config = dict(
    activation='swiglu',
    vocab_size=4096,
    init_std_down=0.0,
)
Below are experts of layer 5 (counted from 0) of a mixture-of-experts language model. Rows are named router (the router's row for the expert), gate (a neuron's input weights, with its number), up (a neuron's input weights, with its number) and show model dimensions 0-127. Each number is 500 + 25 x the weight over its row's rms, rounded and kept within 0 to 999. Numbers have three digits each.
After each expert's rows: "mostly gets" lists some tokens that are sent to it at least half of the time. This comes from a sample of Wikipedia text that the model never trained on.

# expert 10
router:480500527497525499501493475453550495495503536536472467503499518533490538501462488485482493525494482469482519442504539529467469459544508517516533543491525502531509489495538500496449515514482486485493538505476464507524516519497506469537464531503515506447511473497540520484527507529531516476474532455532515486473471509499523476517488517498450480484491476529511497484488539458511497535534
gate0:450512484485533528525505448499530504494487458472457505483503459499510552495525479505530487535534522533521490546512498528530536488506483532513499479524506484493521479477512536508504510500473466509535483489502460508520485531475470460462504515485491497492489473465522483517497472528507471508499513472502515475495524527474539507461516561519492482510549481494447457526534493519496503511566
up0:502491519514480521512472497472499491513541497445539470509559490528478491515504506476475476482490511535466458542513475526485533462521465511480496510477464445493466493410483530477527504492447478494521530480490495490528500509488521507495472496521455532463492486507528501513440507489484492502490477533523498502502494561541511503487514516516464488498510505497500491476479468483499537486477
gate1:558496531489489505455515531478511480534481491488522481526482538512530534512501510457514499526485450510520504499496491511520502465488523517522507508496480487492498496546479502504450537473486484515536543518516517490507509466519491448456534474524467534471507467483501518521509456471525545508463519463530495538500447541473524478514554498539485511484529465528484486498504516492465505501517
up1:499492491467474510472484502512480513513506495487445507476493525526503524460524527545528531532506512505502518512477509510512531487546491492472511522506551509511491480545507522495479510513498512480534534462530523455496489529487533485465492510518517432533483455491492484481560509499526458503523480491464463523543523494495523514471529504490538469505533494512512499498464507449489508426499
gate2:499514495496506508498523453439509474537491520491484494555493506550488501488506462551507509481510531496490508494478492469471515536494491526528498502467515511515512506479495497518520550527511492475495473477540529472483497526527531534513475516493507532529475448479501522543506500493519519545508504477480440525528548535498497468508484499522485540441530516572523527491506509527500483497490
up2:500503515505499480438510542523491489480479505480492503478498491459503476482534501529466485404499499487503491582504506503564520510506478486478510513514492471509495481531521502503488531469481460490500548500520513509524507500509529448515496520472495519463523490520534510492497460472499487517514509477509474540542513511478495534536514498455468510558525478523510520495460476514487485491484
gate3:563516462493491532502485517499504478530507492530525452510515468505530480503525533505483525503494502508521497529491524506473459501521529522518488518511528502517486486511486464512543476502484519526488480538437558541490504506442481493500488494517527482492465548504483436514501456498520517503478507519477489495466520439509519502494545540523496492493522496566503480459500494493470501472503
up3:507527485478471495554493499479531511519487494486472429493506513491578529484517523452507505509480450494504492506546530499499479469527526498482485515523550486500495486477475523493524547485490514524498486525460487474542511500537515477469503533477503507509457507476529491485481468548534541494484532488498521493465483497514541500522518497554517534498525500524533496532505495466505489499541
gate4:528484467546507514490503487511516542463488463434505531513524538514503523489496534476529445489544465493506517529507514505518534494496506548493477471491490553493532522529511505491504566502482456507488490531461454479493517537547487526497496500500492496484509491506490489534515520516456500516458486532473520476524513494493504486468499517497484547511520494511499501528506491575500462477502
up4:517496484464484506454511474502451539483501508522500534493536524521499479504490537497506451514525535463487478522484539523449477519459490539524490469482494498481509456540444511493478496480541517469538520516500481463509559489510499505521509506472532520470463500507472447483506491481500475535497493516519520494534496498461543487499470482502516535456475517491451474497485516464499504505489
gate5:506519514557491482520496484464459502496509519501500506492539510503523463518474462487476463465503568536505471500511530535515534540516507480547493480495492497460561516468535482440517499462453451510526498462475474488510498491482473501499496501471521495525510502477494538485517504546510484484447502497497477509492504506489448517492501530501529491486508495491487452515518482447469492483503
up5:500505503504453483513520513485535474466531489499420508523482503541501461490489492499550463486507509498500503514489463489488508519519540488495536532490483469482480480520493507539486489520487490509465479536492485498460527485479508497471562495488466497497489485512461532485475502526528503511476447461486506490510449483522474467516508523571466511502488483490478472445515541519456497494483
gate6:450492477551490531514531466496497505512484520523495471479493509497500501469497519526479478491457495490543509474486495503498460501490513489507499496481500503455507526497525438476474547516490517495502526485518532532531507501488506448474499451520510492512474557438526503513448491507550470513507481457542526465519504492509530513503560472475474523473486483476487472461505531526525515499497
up6:493461435501447488433514502519483476465473465474466487519507496483484544514495504538477505487489498476492503464489513494485535497449490516523482517511485485475469527500492544524534532496483483486499495491508533486505499485528483505496553441504437494456507517531474480458510528475493523512524493465460522508524539506491501517491513537526480503511527513488455509494467473531499465475494
gate7:461485526516497552469512499481476482478516516469486484519532550498500511504537522452472464510530495494479540480477513521504479467509519482488471514503540515506514448547470507503494516479521516493494506545501490470463449477504491485536514468486485518480509513475506481506519546503530485472489537506577509490456513507498489455524510535499528489490489502534451524525493503511474466453468
up7:507493481450531514509463518503487485494515496548500478564463508509511490488493498473485483467473518470475529514492488528512501465485504558502437523522538532483548505487509482513490510515503486547489448508504492509475542534481522512509520515474506496479531472467484513512506518471470499495452492535497482544502524482491508473512502534476469455501488499522544541565474460508482491510499
mostly gets: "loc", "manag", "esh", "az", "organiz", "func"

# expert 19
router:483476490488507489513498480521527497465485499483486487531464520495496525473516465484485485538487505483463550486529516474514495449499533505530499525488523519482496491479519515461504522526529480485488504499527500460561472486511519485543491553485504494498470469475561491511492514473512548496521476485560458507533468482475518474472472534528510454503452481541516525505516546489471522494477
gate4:479520485560528543501512512507508525424544510487528531523524548519473495460507496472459482488506485480505474521477489514532522458484501509511494471471543508528516531495505445495503516521469519514467448520496487513469511496553488512461490499506486490503485502514506506536536514472472486504487514484445535461486507466492485492514531522522461502492485506484509537481537542543515498504519
up4:528465526495520443509485488523530517501502511501526476502534484501528459527495529487509499477499546537484461525497548548478481511489526549519484474450497505458509529521510502468461474470518487476500503528468489544517534496513522515520552480451525520528495491530541474511475437499501503530495474526525533506528506513493502500457517474531505490478482513498496509528467489523474495488460
gate5:462485443544507516492497477457503492513509490521518459491514514490509482439488461495481508503460509546499473451482495491509515474473459479521503545479497536496519519470488511477543528525484531477522486500482530513471509489550503487503478518505471480556481443473494490484486490472468531509480516501532494539512508497541486507557515518516534509523541496452483497533509533482476491511484
up5:489511512474476505482516518531546468481533532522486500509486504539498470494511505481519480493515500534533498480472482505537494580510508540516515477487499452532463480531485503527552475480502465489477512497533485508495494480552521529458513536457490526498544499514517536469476506513486488478471473468468547496531449486511520499534493493555481499506485488485479489472500491512499545464482
gate6:486506516554529512513477523499482501464521496494464544497523487505479474493526473485486479490441477503483512468457483472484508511452480500489502520512495510508502546474546527511528514514560542477504518532514511528486525488472517500543532481496533473579464501474509464533463479466481520507499476473524493472506512473517537488487516466512500499490493483470526474502484502474535470504451
up6:528494503474476503514503536466499478492478491524484479532499512452472519478485531537482511504482504487497521480511473501452507476499499536497486502458534528508511539506491516523529495530490485487538496529498499459527472498511533506519552511513509471486502506518492479543490467486507496522478465460472503491475505525459544501434496603532510482539524553466499505497473513505485483485483
gate7:503499519472491529459491477484522460492520510439450483503494513469477499499505527468519484514539454506478511474494526531550503504522550488467502503481526515515514460501504516482496528526515532517506489489490531498477455474512519520503518509504441494542515541521497477499522561509516493525472519478515533526522475557480542459510522538499505453492524521544469514509511513504478477488480
up7:499526470472522480487510509487516487487520493501477477514467507527505531554423533464508489458513532502486530527461535518521478503460479557493468499529480490479498495430501500469488527498484490552517484510496463503482546502516535503528549465491540512488544473532482528513455493482512443468500506535493499518512538510488495507475494520493483493529519474519476497475495498491496499481503
gate8:532475552477482490481499426487511484460474469479476447511502484520512499488499468483516507471488475498536517492528534548471535488493512531520539485526463492480475496515495512478517515497501520502523526452507482507470484496506433530475504466493507527459518493521504516550511476489503504494497508497482518455485488487495493499463541486527433516532525538506498525512508512465531475517543
up8:503481529483504477522520481496491464517485461490485474507510502551538479476536465484477488502523496516537505484516529487496469495502484533510497486524545511497459508499532518441509489457482516508495507495479516467523491500511511514526509515545504480497546538447507538543456479489493543567506500504484521483474524483491492578477523512509488532474529555523522468475477501500493506476482
gate9:505474552501491485498521461546475514496521517497505518500512504519495534477519507503480471479488467476537515530549483458461492474495502494461507465485554503489550496496490495492493507521478468467532471506507508552480495501529533534504470533519516452510509557495524534483454540490457530466455479491512534537503455502514454524475490531507481503510500508494506476509528541489515489481496
up9:485504527465499473469511468497501496531487480480459524481485489475556501534477489483488525526522465495527498507519499513468475451492503571467532455520560455476514514505489524514493508519472513492507474504519454522469491539499446508495512526498513481445509538491516506513536500487515519473515471512539485481444514517500507491470498497484448470540484485526512490495541517527515474494488
gate10:510488475522510502484556515507496536500529535499495450483450526472510524494498510517505501492482499522489485541525501522488516523553478455476489533477517459526493497500509486500549453489477473486534449515461508520526496524523503510492541536531494506508522475528489512500556525536490525507464496460508517490558496488467504518474493534518499524514485477486525515514537438487505457532514
up10:496467515492524478499503482513514450550507533490435504476473458500495477512513547498528495470498481510497501476509491495535516550485513468502464510483505518526495496534533511505534487508476497530481519506488488505494480489470472528483500481487494481502480458526514483496517443476494486501550479497471469466510482427465521487502477541499503468515485445524588528483516494478498509511513
gate11:538467534537471503503495502507503510543458500522521505506551520451492489474522482488509491526517470524531507512524482467509484491500504548513488475464492471520503494514531510492471529489462471491530473525501506532526480516497497544476491497545482424477461479534521471502484501532503538482481517485520492539530484506476492521482504507524520463498453537494508565436499491489488496520525
up11:503465501461492484523540510464503480509482469467502502461471498474493530476499488495480456527488528493478509519511527497482461446526491509486512507500522483511501527468515524480498501504486545481502518486526502482523501493514477518468456500499484481572463470534495535509517474512490544525466527471529470472537515459475509465494516460496518510485473502443500534472501511549481436478523
mostly gets: "=== ", "\n  ", "- ", "\n", "FW ", "Episod"

# expert 3
router:505474479521515506549484482500526524481486518536468470476522544523491541498520489456493507531490495504495557499492513491519516506484525504546505519501516502517525507506481541453466526531537450480471527502514485483538483436525530486508486507491564508517490500466520466496496555477521521499503488471533502487542483531487520491505480534538524497493472484517549537468472462485489497509520
gate4:528492490523459548508485471484529496434501522476518515537519474519506462483529527455478481480510440511515488473461520521510518489477514516511452443514509499501530518497487454483511516510445458504463504502511482507494478523523518500487499509473475496481515480502499503500503544506534499521474541533461518476530470493462496473539493530498491505520485524500504491499501514556479450536537
up4:503515494488476471481527486513497504488507489551502525494529467534499511539467499512503468513490509475476440510449512533505526471502477486496450500508476486461520512517510521523477479492504471483536491474452497477510496485534525577533491486485509537507442549541521478504510459540495492503511490517480497496520550559498489495480463513532518476458493531535469469508487496514515493497497
gate5:478524504536518487508548489477467493452498507504499497560518478474536465500511474474483496510508521518535520477514492489522552524530553466496527531479501522479493505479476493511555496496483511514508507542507496497484467477524487459489547469470488507502472463516490478505461521532469518489520467483499482550521522544476477469498518490524519476420493534498500541507499525500535505519503
up5:431501457524520504468514522530495460496488522511477496483498471495497507497497526478530485494503525510500478482457456509504456508512501465517530486509524504529495511565501452489500455487497454499494515475501495504501484483537481492468539504448455525527518473497526529518489519518504544497505451496470535498510442434505499504531479482510493472516512492510494480514480486524433484502473
gate6:514505519547529524503526489497495530494512520510506492541482474518475487490526458514520483508492485513496492467509494476489508471483522499515545534485511520475476536508513496513476495474520532456504497482518486505471495491483474473515516500549489496528482487452517490533438480519529461500488500469514500488491460469524517498502594493476501519492532489516571481508521536479546488539438
up6:474485474532488453455491495505523490501514503473521489490519508491490487487496475494504522545469515494520471501497485451456506487476498508510503505426522521514518516518441508524470517487543443481507469489510471489463465506557484492497521520493438538510492501482475493526485507518506534491511510479450508507522486527470488518471476555514494527524482560509490442524474511484492501502480
gate7:500489504484495551445492464462499486533555495492483500497519495510470499493536489481487429510505478492484540489485446530537467491522545463532506488493534524517444484517507512457538505514518463502536484513461486491486436454489477492505535503494455509522504488512527488512525522505501509514477515514542503480447490512508521495493536510470491485484531510545477516509532513516499505493518
up7:461515494475526522551493539489524526449503494500491472509445479490514526517489510522485493506507515488499540515488479489495516470497488482504466518557472515458530474471507507502473496536537505583534472490519466498494501497495516479511508482518520463440502493508514549555503511465498461471458544500470480516470533543484492494471487472507479505524522486489493487528476485516484498500468
gate8:508533528513480475475488514526530521471477537480437504480481499509486506494529496442495517514507529507527499496561529504457492493491502504486481494496438478512476486517514510499504517487523536498464498437493451556492498526498473474517521487522513479481555486476475499537503491473469497513508513488468487496491503537522457523473527513562470471469485525519453509502512510483501492477546
up8:495535529470491470507495484539476500508495490493507489487502467531517508502490496512516484465556459511491525508527516516511496490517492499527505489522526496523469487451517484501467454460537543500486494479469496490483478476523463534546502513533550503470502502490511509564443473456503476561517533509481539478492518490494529550512529478506527543458506537519503499479507481485474483530526
gate9:478499542500531489508490468513505530457529554501496492459461472484504505495511470475500505479506474501519537504548467467475516531502508508491536494495486563464534469457480498499498495514481460508503478542483470513500502536555562475524489508546451467518510555474505553481482520465476508503478483502530490491503526470522470485491506510497468515498494519488511515511502534504472508460499
up9:476519497526481422471500482510518547477508487512455544502471472524549496506475456495510524473490488480543482510505488522470502505520475505500494494521507497478548518474467535478523495533456524486549476513500461474524496513498459494511496527521529475502511520489508549517534550464485500508497475514504474516481536484463482478497490460522507519479503520528496467540506511480527551489465
gate10:535513474522451539512492486472522463535536539480475503501535532477533532513476513470489519512498526532441485543500508503540462514534478529491453520466524516522502479489490466532508512520479459476516500476458511523498486498507460508518549507575546469491488523507466528496510511493514518492504505517481522494479494496453502533463508527512489506514476473483482490501547504477514528502501
up10:483477535470522515490487482503520471490487489514501505498469422478493480486512537491513493450520495504483514485475502509533513570507485507466492498441463483461503499523529493495519531510517554510484546492515522500496472502473486507461497525515508468500517463491549514483543479510488459499501478506456472492514488454474526440480490484517502461468515454507518525504491528473503544524496
gate11:499539521511458493468486480469499475495465483477488499492486543532525460521541541516497486454495459491513500518511513510509493534512537515514462523472497494482519477494510462534499495469470510503493530492476504506537508506497472520518505492565498467455491510510493466514457548544498533461478534508493438507513454475487480462497512455528503477495497547493531516458468487477475510495497
up11:454469546469483507498511485468492467483523512505462526491517501509529495516547529575516528433515499494469526518534513492499464504526479480500500509503482476472522511506503516476543514487513509497488507484505417467503458490495469515543510505491501508517496526505515539532494497529520474514500532497517493484492478466479520506473469474537495505523521477498463500444545483509523501447531
mostly gets: "), ", "); ", ": ", ", ", "): ", "\", "

# expert 18
router:462483529535519474504485494472492494461511497546443471509469490497528565488440486477517476549463486482478505463514504525454481486503508524518543495509496537527491508490537491490494537519529493514476488489485501503497485502469509477509477552457516479465466508493498507479532510515501514499538528503554496470526480538506514510475462514491434495489489494496474489462474532491477526499523
gate2:467484540510515472483532486435498474463511531459512479512493491482497514491498507530459529507487505469499494509488480515460491522493509493516486448498484504496546501461518521487476539507464515497482536477538555452485480516499507484524488451498489478519493449499474479486488449495499514522487499468512478510525587515483524472497528468485474507516493482539500483457516478510527456516508
up2:513550525534490462489514540484479485483508513463516502503545500478491489489536544520515508487472518542489507516503558532523545487522494475494511535529455504532441504530512498481491513512507501519497521493518491502531499497531475483530514541510523484491532458485470472528530499501484456535517482500518478562528504479507513489531535487445528537504473513477486529472474508550473498514479
gate3:542515527511480504460492535503541466531499496515492443510510503496534499482501564463535533505519521498512495543502526510488456481503480506498519489495507521493539483479463465505514460527474494469504506535479514538509484512447495493488503491522521461512472547487516449482483462489484502530436485493489506520493528466492514544513558519526458470488536515507508505518499488541476516485506
up3:494531466491487474495468468510495521504503507529491468508514479473551492508518540470521530552459397462499506509509522500498474464486518499481486507491493451488470465521484471467513523512505520500502472517448520520527510505549497471501468491486529486495465513512528451494520462526499514523502483528502510516473483478491561474508530508488510517465514521507505480483494480466463524495528
gate4:501479468519510509526532484517524497443453521477521501487533527495532509478499502465483490481496488533494489506480518492523566516513534524468487471499493518485530498516548507518492560523479451508518467528500498479483461543526503519474520486519502503480534517501494490536508507505512537517482479486475489458507495444511521494454453517467498539524522504532535529508554520547503467493505
up4:524473506492487469478517481549494479481537520532474523505519509536543496518504488519484470474493559541507492488469557520478485516459474505510489519498505469459528492482493498484471522495507481500577522515489504503505527530528488548499517514500504520457523527526494514514499503501519513482490477511494456475501507461504545500456440460545547549498530513507488514481479543490493508501494
gate5:463494480514538482528478493486491543496516508486537488574522489507488493498468474512468515473500508520473487452473473527518524512485526513521519513481484503510540501477502460508491498508464521472514514508482488506466506481516487529440504495443482492523477425528509536488457462532499508478501506534511514540528506527502463489504504509513490506477540543494497489519504498440511447513463
up5:494429474477505496490491496507511471459514505511480512469494494565521478468492546504545473476426480493496523501507465515492481494500514449514524535523522508512463532502482493500511477492491493517477476500456515466475499518512504483480560514436494492480509504502476479536514501521494479513470488486496526492511443491562515496526467465530470539493498520491485509476458501490499513466508
gate6:477455503524497493519535502517471476532539526480494476465503451489503478483474497477528479489493491486490497461528474507479471494498492484540539507500496553461504494478507481523477488477509492505469500432533470535518524474501480484526507487515504454525468528444532494509452522503497514553491515521542499447474516513509521519494527453515506460500476492497503477469508537544508484476465
up6:500491488501493515500493518470508513462489473493459448492544508496471525489512510494496480503453503552492497453485510525494508492477475534508472501490508496490476481506484486540519498488488466449489501486516495511531548527533483504487519501512453480495487528498502508470501509527486558519462438516489539497505523466494514495474493585507496555519545506424471488491493502539502502483487
gate7:528464515513487509458488481489488487527517494437439507550524518503461527539555496468468487508511486501497528509502503527518465494506507462479465504546553509509505497500501484492518537488510526510522494496484457519483453496505490510500505496500489508505476532479522485490531509509494486507481512512544490464457491520501495492532509572519489476521512510529446521499501498549459484448452
up7:469509472424519513534480522478503504499501493533551453515488491512496463519493521487472468444501481524454477490477513524469524501508472523475480483515479513456511486442522522506455510513483493547483457505495500521499521505490505526535479507498486488482520487480470501541502532471444501477472507500478527513523552493509474497486493533491493512522489517527512487563469452488463516504496
gate8:559459525494501505483505466462484519499470488523468465543494525551511498543485486434503507496508522503541505495525537539487464497519503474554517466520504517482466487495484549474531499498474495518560479485517489495486531494527467509464506521497496502465517506481465503500528557507498487506507503488475537478514533499525460538502466497502491483497483527522482522500480515436513481517512
up8:538460550485524455507500523518501497522487488482534520510481490552542473485476477467478476473545484512539514503472558514532513531533509511491490472536519502492502512507496508495542443485515496514502524527474525508502512482468462512528530522489539498537542471462507515503452472522495551518497468518527544498494487488517486543515495493481479523476513519521495491488504446490481486507456
gate9:492499527503556503512494465498533497495521483506504510468536530500539540490506482514524547495494521499474521531523459495470477527507480520493507485549496540504525459499490473522528511543491493527509461538513488491537489484516532466487484500497519452514507520524497489521514491499469492448534488506478498489441503513531459493492488486491449480522533522508518466501492574536470498445472
up9:496536534514500462499498501487526489488504487481540470460485477492562470460483499476502563510477453480555497515530478505484520449529501463493481513472515549468518524473497488475499490492465500484544479525462526526461504522480486500512500509481484508489512482490503512501506511489510534514486493495541527479512489499506492504458502518491420487516506550526492471441494508550500491502471
mostly gets: "burg", "berg", "Austri", "Arm", "York", "ington"

# expert 14
router:492491455566534480495490479479523543469522537502512481523535526521499508481484474510508505504492457450495510478505519528505470504536508557489517518515506525549519496487577524482462509524539477534482485512483449482490497457497513502514480565488510485483473473494503507496534484553510495490504515465541519485520484528505531488517465546489465489502509507503500489490457501505475498486495
gate4:478526487529468521474491447500520518492498476485498515537518538517487488483472502457502508488487476528490484529487541504500541492509541529491476460523480543493502539514496480499513555530468474489499477516504452478504490508559495488468508485512478501528499477510479494531537545515499536495493527522450523505506504463514479475481449507492474535506493495486478484524535499586479485518541
up4:498473501499467482466480459549455505511500526477513501524533508559499459523483485473460435524506541506482493504456562502482491485497538517506502521459514505465516500496486487473489489478543488488540514491497465491537520518531497513501496446504507541511478490508516450445489491490535452508520483511482538481531503503515509506484479467502497496507491507491443475455470501520508505492481
gate5:451512495528509497511470505475495521516488538488519488547502493478554489507460469530502526452562507482502474459501506502526534496497525517491506512480480523503509483441492528500474516476480508501517457440475494490461473475482533438500460493454491514519460464506452474485469508526486480502489498484535486516507519560486493497527505541491501507463509492515505498515468505471533479491490
up5:459486505504510492525482479488516460457512479538475487489450515522473480479496507480529490501447464496516498494457437499511483518509506522513546517463506484490514528537480483513515450508493497476475466519505520490477496459495535496470468503480467522482530507518520544494466517481497493467506480486495552500550474476498495520497526475533453481522535536506521486447474483509455484460495
gate6:483470482515503484536510509518486480486500549511511490470541457516501458457490480474509440504454513487474471495521486497499505489486519494525471483503496509465504482481510488470477483475522503476471525478538468554515489515501484480514501480504532464522507536481553501533465483503483483502513470463531475500508509477565511548514563487517514497492473498464514475479520557543523464486499
up6:491456489469480478507503521479507478483517461481491507498522525496474477488481542525494482493501489503513482498525493489477502447504493517533482563452465492492514523496439527529531507499494490497516514505484524493517474497507510519519581493538487509493520472530510536509517497498500548537492444459472518502509493504497521542475469576537516545537484505492484501525476500494475459468503
gate7:491520518503498522487497457458488468507500488485446487494549522481465516524509539450468472483521516509489523477467470508524494500532534465477476523496534516486462465516527501506513516503512500506505526511497508501463434485492494494524510500465487527527484539469513466507529556516515458508458530495537518497470490529482522470531499547522537512501515521551504522522498502541518472469467
up7:518472442449530514482499533493504451518528463547542489512460518533519478470499533465508495480493512502462525502474506503529541490504468549508488482535484511488501491486508526463498506531512493537502460518521485515516496514493530512556478530492478463459519439516480503524521509483502464479492531513466494538486510481490454524480496544487494501526514483484503498525464472490470477473472
gate8:509501551475507490465507491475521486477532517492467493546464497529456472528506479500493508488479487508527493495478533524491533510518523539517549502444479491541471501483502539476506517486518502537509515521469505550462519509476446539505523492538524540460580480498487513514489519493509528499476522512510503504495531517533478497495455518514455512501527533511492496489503465450511523485515
up8:486517469466514451506551541512501479507529523485487510479477492555526505511488474464510492501517478504498515470463499528547501517506487502517455499525526556505432501486556513514536474479532503476492487498486505489520546501463473504517475538478517483468539455439524504528483453529491516519525505504530520526516532533502519549496474520505483519493526520504486515515468496498509493488492
gate9:513489518416538490484515481500510493523480512536499499484461499477539470506517518516544557493526524465539522495517484473501494502516528517503475476480513522472514496489522481491511499506492474514493484504494486469491476468488500460447502537493517490533509529484508541510518507533517513491484481483562516507441516440508490538503444477530493494523473503511523482512514542522478468465454
up9:460513515537472473497490424473495516494517440500466504463493468486554483531481474502557583532534443497568480501476469500485516480516508505517504494473515514482509516499479501508482520524467475469525498511496496507492470515456495480514520517461483496470524508484503492539511519499530480495510482521483491488479503482514471482464493468505461505508490513504509509507480520550473488504468
gate10:526485535511480490516502521486493539489586526495465432482501508485484555502533487504517507542521493538489458521488459555497483525535466473500505489489509497504542480517472474483499501505470456500510455494491486498491503519518491482508546492523541515516494495491484525500537515490484520484493542474500471501553515516485510533476512468496491564497543471513519483484513487485469502524474
up10:492466520444511474470459500518496458513530486495491535513461502474524522510545508527511497510538477534476487516499494494516450553544490501491529486481442491493489495540525462528535501519525477526497532513492489483520487505438483511471471547474498499477493505498506465511500480514514527495538475446517449492542473445507526491502495498522499466484498467527512527504508532481520510506481
gate11:535510536550495490518484490508481482502494541503475500521520501485505500474551492522474505521411417487503507518520512525487492476504487512493485475468541494483492540503527514519514516522481485493527518473497524528519507483497461511496483498542495443485517476517522519495474571506526517512513489476528481502499445467499499470497526474542487529530501547536530481467484496493485507484491
up11:485510500457488484520473517460513454468534487502501542493526494479513499492492483450534470519462471477513502485520520542500467534507499472458539539540476531508525506473522513494514476530518518507515511489476467514498504483506438507530487498507505473517508504467486484505473508556508478525495524507532525493492488474497566517459530477482494504515485478487442446462509515533521476470531
mostly gets: "tion", "ement", "ment", "tions", "sion", "jec"

# expert 5
router:496500445501535498507461455486516510485467517513482506540475493515491519478488471473473471556503517449493524482552505502518455484477522499567481546489490496478502467478530509452490518537529480491470506520498473459518490446518561483523496515489495494495499449485495474505486471490517547496501470498517472483546475493477511510484471553531478485489501482495511525496493516507497517528498
gate4:515497495544553543514474519505498482450492504475489560499518532494546475487488504486468519485489484497495485489473525505539503489498483502490468450502493514508511554496508516489469527529438506521543481540523468512513496520524547488505512534574508530466493498482479443507533505508530513485484474476480497525502499476530531508521512540508505527508463481523521492509525515551502526495501
up4:517469482509468493511493446539515500481477500500515486520526455510522446539504492543515483469521520534502498468467518518444523532477505483520524497480495504502480489530470543475462433498486449508516508512499524513486530489524511527523491451499516490496494517518488474516504483547480468538531499529528501476549512540512538493479471468487554467521509543514478482495484503517505521493485
gate5:541502475513534502511502444495521504493515509519540435501516514491496494498508464497486489429507479522470498489509450501522512488483542512495497531541524511483508519504496504469551567477477514503491509487488465489463461462519465496488513492486523499514528477522493480519522496521488535497541491502492510535523527527542464519567495536510506531499496534513509505542465504453514473528496
up5:489482463473456509500491495511530466466496536498489474509516443502520493543485492483533485489494500518495509460483477490531457533510541502498518485512528516539534489542514451561532497505455462516499525529492498515452511480498484497457531507471477495478447461502509536524528515502561514468513460507484532501498497474511487491533495482492492498495528493542491520504517534504463490491453
gate6:485467516552489542536470477489494527504474523473526483476472501487509464501540482465495484504488477520482499456508481504497486498483491530517530523482513534477484518452522498501503513493542499490502488489524479492476462509475503512509500446516525473566476525480519489524461530489535499515504484481508498489482510492520538516489530490501523540456542454551565469449446514495486514506482
up6:531455465497493480490524536479500486499488488507485536486547507427530500520470530506521495537499534471514466505461465484471484486467489539500505510466501524502503515524535542524516481508492482485520481495496517496534478487554514497471515509486456495483460510547508488506495480485503513503489484489454551491513507484512548517478520553511480455567507521459469490499502519530500471471483
gate7:483469504510500519496497490490486503459504495461421513502520498466499489528560511487476477488487479498491546517513490495538491505514489456451487511478525531523497458513527526494499515496465485504483492505483485519476489503508493512475508479475486503474479526508520526505530512512528457513491546515522488470484496533459531461541537547550510436499507493499477527530506487509472489476421
up7:496529461478533551525510526506532478516543468526541470498472529553530497499467522514544454480474542457458512499482509502492534525513517546501478481510489532533503520473496545453504488517499512562491490508503518532495515521516510495510518507506528487498510493522517499511495510496463540484464492499465503482502551531493444473477542558527503501503520479483503509495484492528485509474501
gate8:517528566512477467532516467466523477513509518488445460533506543568473482504508479449494522528495498508508501531512537504477457496474529546512517514529445450504455494459493507479507521523494547496499496503509454469509493530483450486489474492534529506469514500490504498510524510490505476543505502492531502496466521499523507504499486487513486545524532497525504517514526480460495509495516
up8:506487531476515455522503503500477471531522484491544550492501495523534470481472467499501468498539436547523524444491498533507492534538524480527469483561532511485455514494521473474502475491515505498481516506457531501513465489489467513525539506467484466553484516463506494503483447466513538480476484488472521476480528508507510544485493522502497526499487519519501516471475480506508502510492
gate9:501474536499553467473544473498489502467584472499525488470493533483540468519521498515530521506545483503549529543481498475476503499500532494510504488469483520482535476486474490486521479536451466490502505506492486516503482493563485455533510516537477511477487520473486521470484523501475506511506484504494507531487465528514454480451484459519471506491499487462523484492498517466508471488491
up9:502511501446439465501503469484532511518556480535514490523501482503554496512455488519513555505562458497551471509484473526510521444522481530519481479513525496468527490508508490478541531515483490466548520477508485468514509454526479500483510525532475510477494509470512538515484506489465512508517463511474502519506514487497464478531491471488486481479478472516520510453507516502493500518475
gate10:485511514543483517506509477504504541447532540486460481508538520487465500473468515496497461506533524493505490529533508524531490523515495512477489488475537483483505435513511475498486495480502483494528475496486494476446507553537490488509475517562529502464504510500452484500514485480473537573455496487467521507485524493500528484481476479524455502505541530487486483488513455492480510500530
up10:538445476475493489506465484517517494537486529476508505469479477488519536509533506476536493467493494474447490497508487480536493541505486509510484494501496508507516474514488498521467502490493509498464528461504501460489456491476469565495488497493513475511524486559462477452538430529479502488530489505504471481504459459463484498489438515508508477502491494562490499485523506485516523532489
gate11:477502558520504503504476483501471477484484526468474540446508502459489482491528518486485467469480477494502506510535495518508515483502500516530516488499465518467458490496501506502527538511526489484527494530450431532531524509497459527476483528527522420501486457515496484532477489487472539496494475491532498492482475482481517536474467498522504510556505553495500518509509519498534545504509
up11:480493476461501493508494546477491491498537480453503482501519501491521471501501500484520485490493473531530489533506520503537470500477498468500498477520500497466523511463538504460524475508492550492503517497476481478531513460497469507496497516527505437504485469500503559520461509500504513549508536499551476495507495504502496473481584439471489508551479492471460519509514530541519511466519
mostly gets: "\n\n", "\n", "== ", "). ", "=== ", "\". "